python train.py --n_layer=8 --d_model=224 --experts_per_token=4 --d_expert=64 --activation="clamped_swiglu" --moe_layers=[0, 1, 2, 3, 4, 5, 6, 7] --router_score="sigmoid" --normalize_top_k=false --balance_loss=0.00178 --router_noise=0.05 --vocab_size=8192 --norm="rmsnorm" --optimizer="muon_variant" --grad_clip=1.0 --seq_len=1024
Below are experts of layer 5 (counted from 0) of a mixture-of-experts language model. Rows are named gate (a neuron's input weights, with its number), up (a neuron's input weights, with its number) and show model dimensions 0-223. Each number is 50 + 15 x the weight over its row's rms, rounded and kept within 0 to 99.
Before each expert's rows: "gets" lists some tokens that make up at least twice as much of what it gets as of all text; "comes after" lists some tokens at least twice as common just before its tokens as in all text. This comes from a sample of Wikipedia text that the model never trained on. Tokens count by the router's weight.

# expert 56
gets: " | ", ".", "–", ",", "-", " d"
comes after: " M", " m", "0", "5", "6", "1"
gate0:54 50 54 53 32 36 67 19 86 49 31 22 38 36 44 54 47 47 52 52 53 46 49 45 35 50 21 64 56 63 54 71 60 52 31 52 53 33 50 33 44 48 49 47 41 56 48 48 56 40 55 54 51 50 30 63 68 04 54 59 64 56 10 68 46 44 48 51 52 54 44 48 18 85 50 41 53 40 58 51 45 66 84 55 30 69 08 67 67 81 72 50 60 78 55 34 68 89 66 39 44 30 30 36 51 53 47 32 50 46 41 55 69 46 35 78 30 54 57 41 63 62 64 65 67 41 47 53 59 56 49 58 51 50 47 51 58 50 55 35 70 32 32 67 50 62 60 46 08 59 36 44 36 34 57 50 51 40 27 58 20 58 75 65 92 50 47 65 23 49 65 67 50 57 59 30 46 59 49 19 50 27 30 62 42 50 34 50 25 31 51 76 75 49 50 69 53 48 48 46 49 48 60 50 53 57 56 34 65 32 51 30 48 42 61 36 49 59 45 76 14 35 30 57
up0:75 50 49 47 71 51 70 66 47 57 49 46 57 17 56 45 35 42 54 36 48 60 39 59 22 50 50 42 42 45 24 51 48 50 54 38 48 30 42 53 52 88 45 58 59 57 37 58 46 26 49 47 41 49 32 00 50 49 68 52 47 10 50 58 51 45 49 55 30 56 32 44 53 39 59 68 50 52 71 55 48 51 87 36 40 38 43 65 42 64 37 60 38 22 61 51 33 56 65 10 40 45 50 44 51 57 49 19 48 40 48 68 52 31 50 72 46 46 50 64 50 36 58 32 53 72 32 46 23 37 49 53 75 66 61 49 23 55 50 34 56 93 27 42 75 39 57 69 33 54 42 77 53 57 55 71 63 77 51 25 17 80 50 09 59 64 73 68 13 62 49 52 47 75 65 17 72 37 57 45 50 59 78 54 50 53 44 49 47 44 66 36 40 46 78 45 31 42 65 56 52 51 61 44 39 52 48 49 56 51 46 45 64 55 46 51 68 46 50 64 89 49 49 50
gate1:47 46 65 45 43 30 57 28 30 37 37 61 50 61 46 52 57 53 45 53 22 43 47 50 40 62 33 64 62 48 68 62 50 50 34 39 49 41 60 67 35 48 59 50 22 67 52 70 25 44 49 33 41 68 45 55 42 39 60 50 50 52 44 44 34 01 36 17 25 29 31 64 31 32 55 39 50 52 66 51 31 30 50 69 51 31 06 51 57 69 34 63 37 79 46 63 51 59 11 50 50 45 62 51 46 49 46 40 50 45 41 54 50 62 50 54 55 79 23 22 58 06 55 46 75 49 33 61 45 46 33 53 13 70 19 34 58 45 44 31 50 41 05 56 57 60 54 59 45 47 62 39 54 12 61 58 64 34 51 41 40 44 50 74 69 67 54 48 50 16 84 79 23 52 50 24 80 53 75 49 47 57 59 45 54 09 67 53 51 58 72 75 40 47 38 46 56 50 63 42 52 31 53 28 50 52 48 50 45 41 44 49 48 58 57 44 43 41 44 52 40 37 60 47
up1:51 49 51 48 72 51 30 00 36 57 26 48 39 51 60 53 55 60 78 44 41 43 59 51 49 52 50 48 38 48 38 36 72 51 57 67 34 56 45 14 65 55 47 46 50 51 54 49 20 46 49 49 53 68 29 62 50 36 49 49 72 35 22 88 54 55 50 23 63 43 43 79 43 45 62 50 51 50 58 41 39 28 50 56 40 33 50 08 50 57 69 51 46 54 57 33 77 51 44 51 49 56 39 50 41 23 43 49 51 36 28 51 51 52 67 24 50 51 38 49 55 47 37 49 56 83 50 52 48 46 52 51 44 47 23 51 85 47 86 50 41 34 42 73 62 52 50 86 53 60 50 62 25 09 55 55 63 57 22 49 42 40 55 41 76 51 65 42 54 36 50 30 61 72 60 45 65 28 53 42 38 35 69 50 58 38 64 50 30 00 70 44 30 63 36 64 59 47 30 14 37 30 46 55 59 46 70 54 64 63 24 44 77 61 51 12 32 38 66 39 65 48 52 52

# expert 14
gets: "1", "2", "8", "7", ", ", "6"
comes after: "1", ", ", " (", " ", " in ", "–"
gate0:35 45 59 84 17 54 48 49 53 46 25 23 41 45 54 58 63 56 34 50 65 38 72 37 46 49 45 58 80 42 54 50 43 35 50 52 51 48 75 54 62 55 48 50 39 58 26 51 80 49 48 47 70 51 35 23 46 56 55 58 34 36 27 53 29 44 49 58 61 81 54 44 59 05 57 50 05 82 64 48 43 51 51 54 48 48 56 65 43 50 39 46 44 39 55 47 77 50 76 42 80 37 33 47 52 58 87 48 68 63 47 48 21 56 59 55 90 41 47 50 52 70 70 47 63 38 36 47 53 49 38 54 51 99 35 73 49 50 53 35 47 51 67 39 19 41 97 29 67 50 49 52 61 54 46 56 51 52 48 59 55 63 48 64 54 53 71 37 51 49 62 60 52 50 59 63 52 51 73 19 59 51 54 81 63 53 45 50 50 55 48 53 77 59 56 49 52 69 50 24 50 51 55 46 42 41 58 38 56 59 43 16 64 56 50 43 63 55 88 50 51 37 99 74
up0:19 53 60 53 63 53 53 47 52 46 16 66 07 52 77 64 56 55 50 56 49 72 71 46 53 21 71 37 48 50 45 42 60 42 54 52 49 39 53 23 72 54 75 54 45 47 54 55 91 49 57 40 53 28 32 16 54 48 50 46 08 49 53 52 50 55 30 17 51 67 49 57 36 37 28 26 33 65 73 53 48 53 54 55 58 60 50 58 35 55 50 64 00 48 55 52 51 54 67 50 54 40 33 64 59 69 49 71 61 74 63 51 55 58 50 60 53 18 31 68 50 77 52 67 60 36 51 50 44 53 49 47 40 77 50 69 35 50 45 01 55 65 65 48 36 80 50 52 49 61 50 50 60 54 45 49 60 60 38 52 50 48 46 87 65 79 39 65 49 85 49 54 29 35 15 60 50 56 61 42 63 46 41 65 50 31 47 37 49 50 55 85 54 48 61 49 46 48 46 50 44 38 55 26 78 54 64 53 23 53 74 49 69 20 43 37 51 66 62 45 80 45 57 61
gate1:50 55 46 60 35 65 88 48 50 44 31 62 51 53 66 71 50 48 25 53 54 50 49 45 45 40 57 74 46 68 27 34 52 48 35 78 48 60 69 62 32 58 48 51 51 27 55 21 69 50 60 65 43 55 17 48 43 70 48 51 81 25 52 45 48 51 67 27 40 50 50 51 64 45 35 52 59 77 84 50 63 61 99 54 48 65 45 48 49 46 44 66 50 37 49 46 49 54 46 50 57 54 49 35 50 87 57 50 32 57 28 48 41 62 43 60 61 35 47 53 28 58 52 51 44 44 51 63 30 52 08 46 53 74 55 57 28 44 60 59 45 49 66 91 57 52 63 41 55 40 54 39 58 52 48 55 62 42 43 73 52 29 50 50 39 75 35 17 50 54 41 47 34 45 45 25 48 19 39 39 51 36 49 40 20 53 60 49 42 52 46 49 47 50 60 51 25 54 55 23 27 49 48 56 24 72 45 61 62 50 29 48 43 66 16 40 20 62 14 36 59 51 42 64
up1:52 55 50 59 47 52 56 62 50 44 60 65 51 39 50 54 40 45 39 55 31 56 63 43 48 24 78 68 18 50 00 50 62 47 72 50 47 50 65 68 16 71 44 47 40 36 99 39 59 50 56 58 50 56 47 46 28 60 42 60 61 36 50 36 52 52 64 42 50 53 58 52 74 65 33 58 47 72 54 49 60 54 99 54 51 54 34 36 49 51 64 58 50 50 16 43 72 66 48 50 63 55 80 56 67 53 62 99 43 64 47 33 62 49 51 59 77 45 04 50 53 46 55 64 56 48 68 48 32 54 18 40 51 40 45 56 46 60 47 56 70 53 64 48 45 42 45 60 48 51 23 25 52 50 53 76 76 51 59 68 51 20 45 64 49 53 46 21 52 43 50 60 56 59 39 42 50 51 63 50 50 48 38 48 18 13 66 49 41 71 27 51 56 58 61 56 27 50 45 46 35 69 45 57 41 62 52 64 78 57 46 44 56 99 58 43 40 60 50 47 50 48 47 78

# expert 10
gets: " | ", "0", "1", "2", "3", " |"
comes after: " | ", "| ", "–", "2", "0", "1"
gate0:40 40 55 02 15 56 79 50 50 54 48 67 51 50 46 77 65 39 24 50 32 54 60 46 72 52 45 59 58 88 43 61 33 50 39 50 51 68 50 36 54 61 57 12 26 77 48 60 55 45 46 35 50 56 31 40 47 60 46 37 51 47 23 61 29 55 42 59 60 47 56 54 42 34 51 40 59 24 76 35 63 53 63 37 46 58 43 49 46 59 48 11 16 44 18 44 50 66 30 50 55 40 66 49 04 62 62 50 68 71 51 30 64 52 68 52 44 35 46 50 47 50 47 61 53 53 40 57 50 39 62 66 42 60 52 50 48 75 45 25 59 48 34 74 50 55 48 28 49 50 56 46 78 69 50 61 50 24 49 48 39 46 51 35 61 60 63 99 45 50 58 49 39 61 30 49 74 46 66 24 64 66 44 46 59 46 40 51 77 48 50 56 76 19 33 47 65 40 17 50 42 50 43 45 78 36 48 50 71 49 67 12 55 50 59 32 78 24 49 42 57 35 62 72
up0:41 49 66 00 40 46 53 48 35 76 57 45 51 57 44 61 68 43 39 42 36 66 66 49 53 58 45 53 47 71 37 50 34 55 28 67 50 69 59 34 54 57 55 49 40 67 50 49 30 67 31 50 56 81 33 53 33 67 44 27 56 24 40 43 13 14 38 54 74 51 63 66 56 49 40 46 63 13 62 59 61 46 65 39 61 73 27 41 52 54 43 27 38 58 44 47 39 74 40 47 63 23 79 62 40 56 40 66 52 71 50 40 92 46 93 50 38 26 01 81 78 40 52 57 58 50 50 40 44 53 51 62 39 55 55 49 57 62 53 53 54 30 48 53 50 51 56 51 66 52 66 26 50 52 44 16 49 45 48 44 17 47 39 40 59 50 47 62 48 42 66 49 35 76 41 54 45 49 66 48 57 65 28 25 67 47 50 65 55 47 33 52 63 33 29 48 52 27 48 65 48 52 62 44 49 40 51 61 62 50 62 09 53 49 55 32 54 24 45 29 52 26 68 69
gate1:27 61 62 48 51 23 36 27 47 33 38 73 48 67 36 57 68 44 44 38 63 52 49 36 24 29 62 40 25 65 50 50 69 53 72 54 51 52 47 28 50 52 36 48 77 11 47 47 49 58 55 58 64 55 31 51 26 43 45 41 46 51 58 49 34 46 28 44 57 77 10 50 53 51 43 66 51 43 50 46 69 48 50 77 54 50 61 63 48 54 25 50 42 24 62 41 47 47 47 53 85 58 42 46 50 89 43 68 40 56 69 45 61 72 49 52 43 69 24 55 17 42 91 39 43 45 67 53 92 46 44 43 24 71 38 50 26 55 64 22 46 50 67 30 07 65 56 83 69 50 43 44 49 62 51 44 59 32 50 49 55 66 35 64 54 63 50 43 31 52 43 16 62 53 22 60 36 50 19 37 43 64 99 28 51 52 49 59 44 31 64 52 67 49 54 41 45 52 05 53 65 45 50 38 52 56 55 46 40 49 50 48 47 35 59 32 39 45 63 52 66 50 57 48
up1:57 22 51 32 70 15 44 30 50 50 44 60 55 83 24 49 44 31 56 54 56 03 50 52 03 58 64 45 43 65 45 51 50 29 63 53 35 55 49 49 65 56 38 41 52 39 41 37 47 66 43 95 66 50 20 51 44 18 48 53 50 46 49 52 39 41 48 45 63 69 34 57 65 58 43 79 42 43 35 52 75 49 50 48 60 72 65 44 27 61 28 50 34 44 47 48 46 37 55 50 41 56 51 48 46 64 15 63 50 58 57 53 66 67 48 81 50 84 59 59 62 49 91 49 45 47 50 51 68 42 63 35 58 86 58 48 52 39 41 47 72 70 65 43 39 49 60 48 51 47 47 51 74 18 51 50 44 52 82 48 42 52 46 47 25 48 70 15 26 64 53 16 23 76 52 43 52 51 61 19 57 99 59 31 47 49 50 79 43 40 57 53 64 30 40 46 27 59 18 54 57 47 47 48 65 44 50 42 70 51 50 66 40 47 55 58 47 51 42 50 59 50 51 42